Experts of a small language model.
Size: 13 layers, width 192, vocabulary 16384.
Experts: 64 experts in each of 12 layers, a shared expert of 64 neurons.
Training: a variant of SOAP for the experts, 249M tokens.
Below are experts of layer 7 (counted from 0) of a mixture-of-experts language model. Rows are named gate (a neuron's input weights, with its number), up (a neuron's input weights, with its number), down (a neuron's output weights, with its number) and show model dimensions 0-95. Each number is 500 + 50 x the weight over its row's rms, rounded and kept within 0 to 999. Numbers have three digits each.
Before each expert's rows: "mostly gets" lists some tokens that are sent to it at least half of the time; "raises" lists some tokens whose logits its average output raises strongly, later layers aside. This comes from a sample of Wikipedia text that the model never trained on.

# expert 14
mostly gets: "under", "year", "post", "pre", "inter", "work"
raises: ".", ", ", ". ", "ing "
gate0:495552522479604462514429554535563524489496408490532477533507485602550518442542409535567490512530455522519603501524516416578510609509441535534536573412605469521500474531487463524531490456413527473514600480493582426494472502517528492559551547480500507472446544554482472426541492544573498481
up0:603471433494460488491460483500517518495588525390606516401434567573532464455464567525483555495453408494458497572472427520491511481542534455394589484489475537497491546494567431520442489450491500504491592469535457482572509500423567443570471536433426552431510508515503495419530475518531582511
down0:451548501449594567516452487539393400559535508512515470457492458447522448560436499592461447473480511512507514514495501511548529490432521523526452478463440459477382474600455489464475508513529532517526481547461497499559502421563552460538469455644516541498483510488523561525456555377490399591

# expert 4
mostly gets: "was ", "were ", "been ", "He ", "became ", "had "
raises: "a ", "one ", "also ", "noted ", "listed "
gate0:465490408524586521529482427643523586540545534535479402469445535448503448419493454486494508499550532430501508434443467430555477570544619479484528496481550550499557454421523488532524586536465565490424519507499452491514495534557506462552474500391450433526505531472595490529474579530414504469
up0:493530561545514484575581604484584476454499483499459509537443530530554473472560426532508485486515482548533491595557511544434436421445453446540496550552520477492509512519498530481427520506538534455586488504401463496480480579549466405514477550583512579517540457542482503591492500547526476519
down0:538571604440489574550435583548512480551532516517538416501480391571508565486423524509565495455468560480557486501489493460523415551474482385494422470443460529451479515477527380529506574530456483473524534477490516513538569504477527448510498533548420491503471522513532593449503484508549476468

# expert 42
mostly gets: "\n", "\n\n", "====", "\n  ", "\". ", "==="
raises: "- ", "==", "== ", "===", "=== ", "The "
gate0:510595518513495414473528499460418506536526496451413567515475463503469524346560507571578532495476420551428531470495463484529575464560534522558562429575539517479479478437558536586488449415485445506521516464508518414609626491474444548420487470458414525525515517481515450526478458518479518454
up0:458456561429536557456523486540577503484452541542642470503631537514535452597562463482478526504401532486576433513580457476459468444507556556500430535489507523518478518621507633442504486497527482549462552524495527510428456455532588533483464473557571471485454490587527490513525434503449519517
down0:545484570427523511414530451579445501528516465488482370453493417444439573489549524502511556534503452508579474562435454437465430511493457576539511543469471489536535497550460506416588509591545421563428525443450490470514408446487477414438485534519501544464430532523393582547549538582557536477

# expert 52
mostly gets: "\". ", ".\" ", "\n", "York ", "States ", "Australia "
raises: "===", "| ", "==", "=", "Location "
gate0:469586556535570515524505512584578425509592522542470553498565442484541478496586535642377551439398487428505483493505504533535504453547420466457575517436479479401480578554477465516446460505436537473469562465527472485528583499441395507480535436601521461502501488486536474567472452458427449489
up0:541531454505538479512440435549517469518514498467555508567454547509526477604484493549512582572446479420593402575605464529583490412475498457540532430450423535523478541518513443557494557561526484548545505380539469459509440526471478458407593468526479510563495497457566461485446502445514532532
down0:507434484427480402590418583477476537433514542478510404521666483502518579542463431419472560525487510499488493500499494501526495583426457497408536479482501458557431494428582531575515463400462566470488529528452416528514509453548517508484499482450546532409535524555508628482493476500472506469

# expert 40
mostly gets: "years ", "same ", "\". ", "year ", "where ", "because "
raises: "The ", "As ", "In ", "When ", "During ", "=="
gate0:510543511609513411502550536545572481541446493534425445507541549430440518537520509534484465500509497412537618526457476548526572529612539505535562531578555484539497486459609526590505480535508468423455511502475401534516593521512643486426423577553559458512487482516469549470511492460468424532
up0:505485492497401536558546521468423512518472428558504530428380485445524543472508416493575458465531518448459520420539484501467495486445500504528480495535454510430469512378595555453478531543561477506396569478470439416528509479504517470452402486442509557465410457528481494460572461452497481463
down0:433520558527490580592504578505525552419490481482472539443388453512507516492561569438408506569508454502586500483477444474555436453501431465492446461549552489548454578419629559465514483610520520478423516479490398515531504497504539587398443452399435501499533461507493521455455477498491542501

# expert 59
mostly gets: "F", "No", "S", "D", "A", "W"
raises: "res", "oc", "um", "ust", "ais", "ats"
gate0:468466511458426547533565497512471485520530470565524568555403582490589571479356398602428428464479435543499489428505524493487542574472503524516463486468393560548403557525443486471506498528529444487476571481578490559504588395522540525456516472478544444552510475578373495482506456546373513486
up0:517437537530545526557557437553525458492498564487556542539482486587538545563472480494520485581523459500608541520570502492529452576526520502492443512416559582504506433379466512587497447525530542430506483505446496643415548602566574565515466517486438496504493393480451535456419552522476477525
down0:480481596475417480413496612553466534457478481483477526428489528563562476618560494484493421475537491382469543560461431505429505610530458563427464512523570526452460498504523484465512477483538506505513473453454568481453558508423497517407553410464527573474609500515616428479474474520515479512

# expert 56
mostly gets: "ans", "Park", "hand", "ies", "ank", "ick"
raises: "ious ", "ern", "=== "
gate0:442515499486526493474438470497493533518454560500564620435417495489489485536576478531427550493497569482533446568505502436455538480432424510506575417423378579568552449579477542447452533476584497479565560419447481533566519553571464465524471460608454456574505507536506550525499465497441580518
up0:516447548492519631498475535396489475532460496541494611499474545525485455592496518658531435629495448440539479515518485541569518391565563468512524593514478480463481534525454508487499495443507569478580479441487482532445494561474553371480445486479568502442541530504478493439492410500559569502
down0:508482506494507463424549505519413520614512465563480501538542505412507480443451499584470522418499520518502578584598546456502507409509440485546441514488521543528453464467427524476512519548511499533500546512548611432469522605549497506522421532501480422534549533517469599433490500381517426507

# expert 57
mostly gets: "born ", "near ", "located ", "politician ", "Animalia", "against "
raises: "the ", "a ", "most ", "an "
gate0:559444460595519482550491450500534628474504474368518522480481358511563472489503508456477586487472493530430552443489511512460486551563505548494469502566543501461448545470594555518427565486516550509489540505536466479606505444533513526490520497480558462540481542605533461440489540570491473403
up0:484539505465422473500487514602510405488496395532475465500528542445441511515524455469507464448535538449537581575549452504465609484451447496440427452502453450548563475501575482514479459541457581493520546485466489587486561575463420445451463510441484545438476454467513554517570511511465564551
down0:492511480480487588512490488512476470576557538573519458515642484547440505642459476477454500432425603444491533529506603463496499487498448481555462505462446508441595540523535561519513528487477551453478521518564454578458532507509523502485579545436471462514510558554474487507468585469502490512

# expert 2
mostly gets: "ation", "tion", "season", "However", "years", "election"
raises: ". ", ".", ", ", ":", ";", "ings"
gate0:516609525449457571526475564617475515536516522449481507609559482442590461453501537557577488543495463503505501524515552441455468435538482561597539535551544523492574442599530487437481492563456560462513477508529529540521466513450618574577418502471445482496527456527436446479509476447458480505
up0:517437472529542492456538477449469413577474454476589461433471470495521481494454484475533576461427462561413439473508459545536500559519451434486565528454453470539477499453428496537455412465488561571457500489586406532511328586642457463501517532562478451528447505472564521519502468562592535515
down0:465566531514450518524498418631390452504540500502531420427503533460480620394531555455491543544446472532511500527527467452460540561511458444382478455434456504497425521497431470508462572436524471523549421514500474432467356444494510437569472459562496515475474521496522500433469463507488529527

# expert 9
mostly gets: "16", "18", "10", "15", "13", "20"
raises: "% ", "-", "–", "5 ", "3 ", "4 "
gate0:504407498515459512494537512486572490444467458446421428547489470457550420432554547451497558496504465529484513492542600484521511631524474503498480546483575504505509524473492489532456443516434463450422532446536462480458481506389424411497505526509561529436492504579574584370580516472413489442
up0:565541475514451525452447522495527491506473442429454520549429549517510447497538500468439433517470513460451497523533457515557503527419446464529508506463462540374546592466567504495412513442617409477465528549451474403506521472490591493549489474539505608501522430455516624554460564544531654528
down0:486481454549504463506423477502575347515478489552514379537544372521458443578512535523476527417499537424473407566528439503546557535522419490398604519499521415528495565499467521522499487505544471525517459462432554537395548490478505412518424484473454472411490530496528663511525443486515510416

# expert 62
mostly gets: "ā", "ak", "aj", "ah", "ai", "iy"
raises: "day ", "ail ", "- ", "night ", "night", "day"
gate0:418582498550512465450594548571488517601490484491592567544445473512531538406481461557546483520521498542526461432491562524453505537571513517429535579459480504454514498599537514523525539447445555496522564416484527447425533506500478435448489441405422447563513500491465461563564482502447538420
up0:564438521527493496481531509459470542569437465438413524456581570511494513449523588468371506391488526423591482530558603376489513439495453598583480561488464448516539465462554446486533467556406464527365483501560451492526526517439376421553555532541437503499461505498494517521526588427499523522
down0:468466557517513489600447561529449498556512533422586542517531481515514596494466471511449508456508493497472406410609574478475432468557508514512424492488528504510511455593532518464422560499480473513520471452474516447516456460505530461437543488471474438527434481496430483617463494575502504448

# expert 26
mostly gets: "ai ", "ton ", "ah ", "ti ", "u ", "i "
raises: ".: ", "ior", "ities"
gate0:502573532522563478433535507409475459501514514498472419512501442475453528566462464522517530577504517485465575525460537463446566537483473471511539541440569552485512415590499526498487448471544487537406481568504509497565417471432504479511577499530442445460407499456480404482649469582459453481
up0:537519480622526406536514548514491488436487501605471545528455545575521470490455477584459571520478461465554431557450482511451535567463414416508462527546462523489532420563541503529447433577509471389449441494503425562478571489522498540438487495454475466422508459555435491485578468499484462404
down0:461472496567552580486503401523574545464499445488450484445550544483629481399512432523505490581527426471553506430523525464474506518405488541424444538523514511491495617533508528467379525631515457557506522410480531450477541440547479462436469473488559498471494516488516503564433543521464489571

# expert 5
mostly gets: "with ", "during ", "between ", "from ", "when ", "including "
raises: "the ", "a ", "all ", "each ", "both ", "an "
gate0:475575483540458371494526481496474514564432497576522559451475520542475510496627452503482472477530445574489465623558506515509498523468465528459570366513538461539533593553585507442401476586482458591454539498578431458506493451495546446521388459455476491571513546506480534493470522498546554451
up0:470460550567535512548558434505544591439485539489588512379478476489514510529467574450472502539563565564425441555436594432493569496544502520621526579368528561493440478536491486502494542537614537464579496482510481468470522550460417552487457467616428471436545515515507557548527557424593505507
down0:465634430510430458473546547521492550552522583540498458481454456495485447468559425552414544515515473673570407484479443492468514460527524506516366468442494505516510494531485539516456479540423535470500549457522482498579480490552552425497432509455559497532482492477514594420529520531525429490

# expert 38
mostly gets: "family ", "species ", "population ", "School ", "local ", "many "
raises: "by ", "that ", "in "
gate0:548577466466422523493507401545479509562538560549401531556444506491594548406545508473495456460507473549505577563490463530528480464454520591542622460511556489481398480493500630459415459467505388440495554442481475371537442463526504418521472537497548481488554537417587535635464446508513508448
up0:486593529544546435379601399509563585439542507481452476486488549528464437476473504511450515432506540494441493591488440533420574585546466408445526574564454459538481591426429517500520481458513476552462539459446516539486500565458549481551531453518534417564545532533464444527547560449515434514
down0:545454553500526461539540383532515540623557592493462468446453522544480586449412525552575574366490465447475507461498540557530560535455447541608538532516503538535526485506537443509524546442483570489494463467543514521472402523439475508528454494574585436499493574471452589510571453458537463507

# expert 44
mostly gets: "ac", "ag", "di", "ob", "ec", "op"
raises: "ney", "ese", "goal "
gate0:544527573560437503484438505525440494554493418565449598496458475549539521447502570438504581593470473479436541538441473448522401535447470588517507492461498569571502444575471487510501526495558491532479493493468468474536456462414424471527442551519578452627477535445476469531541452497552524409
up0:435459505434546454493485577413521491458503498514552472436595518435528500559501481472469523563529586501543471583587421543508494460454489425489519582586513496489496508476550602540440491448437583470441555578429548565560541546568555502423510474549538602512543551513470541492511466415533507525
down0:544392594520541523505474580559387583477424494576539446522484533518502424509437460442461568428476518541475470558501530508534408521462558441484543474507522482594441534518518462497612550456538523458514498416426417495492499442562542589517583541470519539534519471532530473492412487575587510501

# expert 28
mostly gets: ").", ".\"", "\".", "States", "194", "century"
raises: "\n\n", ". ", "\n", ".", ", ", "s"
gate0:470553596422472576521398537450511504510481494502593622516386464542480509491463421436509526439396553527520452550534556456522568550512405565521546555492532525460548548479529539484510527543561490456518494556382390398473479546499489498486497498537462501529445507513447517583461494569540503556
up0:533565538432427479502452428452457411505587524524542564488470500418424462511420467436496586500433463541504537510474473394461472541488465550460504511511532510535483442483458568549494508454590552557527572603459416485471504507480473417451512519513528572511478549535438505581615518581561470437
down0:550565464552540430534452495572481460467432502448417616498471556544594525548467492567457568622566429491501578468475423513499553572572412596527509502494446471495527505526494577434444524468503562547487552537651576497546583555552476456482526494443514489571596488478481503483480518563474489530

# expert 47
mostly gets: "b", "Votes ", "MPC ", "United ", "JPL ", "Gu"
raises: "ues ", "ues", "ening ", "ure"
gate0:420529491421442524600424556490562471503441485552491486512606553527545504464539520584502494429561507544543472468511493481417547493494470457553546583457495442427497518514498480578532554524534469422464535486543473509537462478435436555572530613484419525477508459540429610424515497429514579566
up0:492458527472558587479486464538465502476533537401465427438457561425513560479482555470510496565570586507460546470431434419606475497496573526504576583503489482596437475525400468552570481557487473543535468417543572460473520597405454462529463499545509474538560525504420575522463401522541482493
down0:633471526401393536485466599372558435518403573477414509519495542524483501498476528493528510525584496475452429562488433509421478520456505463574425456406564470487475493493527479583499523557485444472541494527493514423556513504521608500559485547448519549465498553446446507471524530475435587433

# expert 18
mostly gets: ", ", "), ", "when ", "which ", "\", ", "while "
raises: "it ", "the ", "however", "although ", "but ", "which "
gate0:593465373549497399558509525577455500562529573568401514503533567483530460479449522463448645494526537500502454517570493473511458466375505523535421455520581474555419388589493384528400494507519450499524540540465413455491532504511494462455483492568419507467460503519495591555534473535468461551
up0:453517432498501478541508495561498538437539497501458506500529416487549484488464505432404558554383550622543478528424488453470552493429505524387431477498556447516516552450543460370477448481535495523439433491520401524433446482521471448442547498492404520572413538493530533482562602546593565471
down0:491541421447464604515475516407560513552396545428547507510436441574554472537458482441537408534453512485525516493573497490531495470600523514505581461461542537436585539556520515572477493546417461495499440502453504540476519428499523511502601546484491494514483469365563509450524564520539464541

# expert 30
mostly gets: "In ", "January ", "during ", "September ", "February ", "August "
raises: "the ", "a ", "that ", "their ", "its ", "an "
gate0:498521546557523494542495507472493471600459487544562466448415448542576476495526429574461424475550458493553518521371512443555542523496604510510546463473527586422457541480509437553564441412453541477500521483495471433503540545485508432429496563380459547446524487528518446470466587443483574477
up0:453514502470542477434532562513365551481492460416551578574496434514505451471462476527486413485443506427471511557479506544553481521464506429527526492593530506562557500522542525522557456574596481491515504538589540496513472436553558495503527521497508458493557538446514368567530433523522476486
down0:503522609527538555445422516518516448477485518521529546493489499483517553507445527431515472521585478536522477557362495471483535597563498489512520528534445455556502531550464480459459474561491532497568475509557493489501430480538424447387465642419442504508503431498549494453420545503509523498

# expert 27
mostly gets: "p", "r", "Par", "Qu", "Mal", "Cal"
raises: "ages ", "ure ", "ail "
gate0:500495532563517543439471519490597447470404523395427521565461563408545529466530602501483563520529478496518439433444513436394495583477509520559546452485528476512542507470527481449408501557518455513494371474469435472600462428533462512469500446439388497434582534470527465507520435569481520553
up0:540629446539469570554500647520544589526539592516491486560526413478526445546475489508475444551486514483600457464453552510529510535454482403422493458468537512435456497388505451518549606564472570510557533451569515443556494451454617502416542464596483496518531496561448457549432469450499482463
down0:502523492416479453466580418503478469514600514530459558473434432484504481505489521490419520533548554506557489503456479524433467568510489489482512428536541460484437476405503429438468464466438471495445540575441502421518449512489500419510439470599531473463519482572420558515425560464509492563

# expert 63
mostly gets: "An", "Th", "Be", "bl", "Pr", "Gr"
raises: "ose ", "olog", "tive"
gate0:538483450464446601555415489548499472511516413501421448506461567503493511544518458369435420401559511452467493436465334459548454480550477396495480477528589536505425631566532516530500458429465507491492520523430591449529486500499435495656558531456508447486442537509485516580529509493425416556
up0:581511496543463446501596497601532466538454519487565463520534426511488517485567417573535454517443536540516412403432519540553478556613550525454600534515544498457444428479589522499508584517433507505508480563475459516438502496527522510474521466445535557505453490449551650557543472366448461498
down0:483562556507564452612555509508517460463457482574418538540492537502430493443571317544444523526542563518611434572437491570612468567464519539466543504536460478524479464477450477489562547502532462534436475516518518531523557581551512565504499471411554541577463513492552512492504454404454527529

# expert 6
mostly gets: "which ", "they ", "them ", "ations ", "season ", "album "
raises: "ever", "given ", "of ", "of", "set ", "since "
gate0:509467509461463469533511516529485540472483462444530447458506608542517433548508477433567415466442518524508447509564502508523432531517585492457454522524515544503481416446456392486511520468514541530528495417455578470501468554505513542591467490439522509475455504596589524530485536509488528556
up0:564495491543517489455495543485547464455399573499491536614477547488556553526480487435494465499488512379476491544556506517437491580512541510445481499472481436497533400477547579465477441474486529526485458545467504545454555475588524535541445512433527476450604491451518490527503564465447480477
down0:447570507397470480557522452519451490492462411527503507463526616444485509547526532573545482453503431524464448507616564536542548520575456439490470494483571391508540444507480437527580486513456472475534485443477503439467529536493531607479506503506500469572513588525486454622480445526504469492

# expert 53
mostly gets: "Personal ", "political ", "These ", "ation ", "several ", "Other "
raises: "a ", "an ", "the "
gate0:457541490549454518590451450522608620507470505537477499464519511519422486500481506525501507500552493446552523402530543554386497551485481562527523583522441536424495556527473443488556464538476480563405468449511480464431483537575466412569408524517494532579489423457472569553545411491440476484
up0:441484534520538469497536513464531513411567601585498501587534463551535466464501553487540579383516546463487565535453574508562457542474459391474539494559446539584503482509444511439537400518504514472494457530480556597356422411581428408445541505568537442446511510460503564441482421501459499482
down0:518564546409534564408427577543531481488594507488524605435498509593482447453494514530461547525533591452497577454435474518520546515578522548547496448396436398491480598539474438482522516421472573486549492463527426439584585529460517410586545524432512567469452468486530495580541436490437422501

# expert 32
mostly gets: "===", "==", "====", "\n\n", "Species", "=== "
raises: "The ", "- ", "the "
gate0:483425498478554597419533414482393564487491576441511561526498503457495499496524505504491526379486524477500574477473546499481483460520417544466499468533571598555522536516535516577510466503506503450561623545484490581545519497422485479555497520625498449487474550560465493494462577640447547470
up0:513520541478430543525598454530483487496583449482511439530470494445540477547503548574414462509500563455492583461492433553572577496448543530480535555488450391491493557507635474536473499553478468520443509504477517381532589519478494459553568528471481376538487485484496563471534423402505502524
down0:531571453488506439492515474524555585483366417504414496524494450505435537514502471430470475523537496586477549461485427427443430482545476626456533567412587512432452475505424485506437486441561521508447517487485484413480564513499590509417554535474522555534495451479496480450456514554542420554

# expert 34
mostly gets: "He ", "She ", "she ", "he ", "During ", "died "
raises: "the ", "that ", "a ", "as ", "an ", "("
gate0:549487424486470470512494548464475484401525511543495429550400512499509589409477514448487443571517528462469469379529535551510443495554625398525505507618498425597492457452493437494424429483448445445505431470552511473445464457494529465452456515525524464433511481539575433456514447506451372552
up0:553433543463412474463482539458565511498476553494534565471493541548403482519479446490576450488456537518537519528482510532536350551544525453494543437458531534554498407487481594480484540538580431455616425504470513519536531513499499523436469456518543516487470435386446455502466546534443558512
down0:465397521465486520583493517631450485529431493489455495517465454426404524547552509514533547484427480553465536546482599513509453484410530528516377510507516583497547475538403401514500506424606445501484531439570496462511531416523560539512512422474503486515425527538466511511470501575476445459

# expert 61
mostly gets: "has ", "had ", "have ", "took ", "received ", "also"
raises: "been ", "from ", "to ", "found "
gate0:404529529374513538500467522471540433487464548482600440468576522447530519484589540555516562494612423557501594561515425463489547516541484472515497536526491487545516525415556537461554473482471503562567513573497452595444446489537529515589471595450538539551453502442464494510476460542534576433
up0:420561560485532486494452544490572538515502492513513478492527498481491522525508460442593601448577414540444642555549453339519534453504554540456475490488512522513528515499525553629477416534549518536570457510522466503494481461565573512519500499536580510486469534475542550553564476542506548533
down0:550465551491555560520551439591540518440450480503529555537470473523428541621504490399456491633535570463525524461424463502457425443568519499580489504529489426455566521486592488527540534516543614500440506626544500522589444488503538471552512458560510462574455484499555530536443486424442541615

# expert 22
mostly gets: "and ", "they ", "but ", "who ", "& ", "she "
raises: "one ", "a ", "her ", "another ", "the ", "other "
gate0:540445624482507495563510389546510438512568466463423566512465527459513556443493515590561538541558482456526480550486551453452470516409491448488492519529502409502433505385477595486473595563619502469500418506550488560455470481403505543435477503500426499569600537453497486520478460488522484512
up0:420520482481487492507433565526518571538511481480569511441566519533565524526599522523613436492482421535448620463553495476528538513507493447544439417455594546490555492520523562582588510496460588468495549451498502499575477550480545530483549519464533436543585497484412543475448588365623422495
down0:486436540468533471553517544443608645479540483636523638509413447521466469457539547510478494547492525482473485456544519507452498469491497470553513591422460568521519523565574483461471451562546405497406416527593487543419520559475516536505497425475494492503499477522528560506566478476523495562

# expert 15
mostly gets: "== ", "\n\n", "\"", "). ", "=== ", "\". "
raises: "===", "==", "=== ", "The ", "== ", "National "
gate0:498587505549522502523504550469548432534436512480444540486499582489468507495694487493507530583572459469492581481462435559519471445538520595512439447461537616496494610443462531519524479455500431526441499509446442451494525477516486611515509515416573531447454570523514569538404540461556460506
up0:528529543592507517441472536525568530486481535453525593456499472539543463562556553506555499609471417459526613573479444542428481478429501507453475450437464625493522488506530483534481601481512532481521480551486477464491563613537491591461519483551570505415516476421514482530461470460405518516
down0:537465501411538538533500480492510537636520511475519396414461477473563595530541498451539484494508475472467432372480552518548517489495502484522540472493511440471453509526527399524539456439403465568412487534577431506579415510463547556400575541478470525547477488457549537564598388491519468484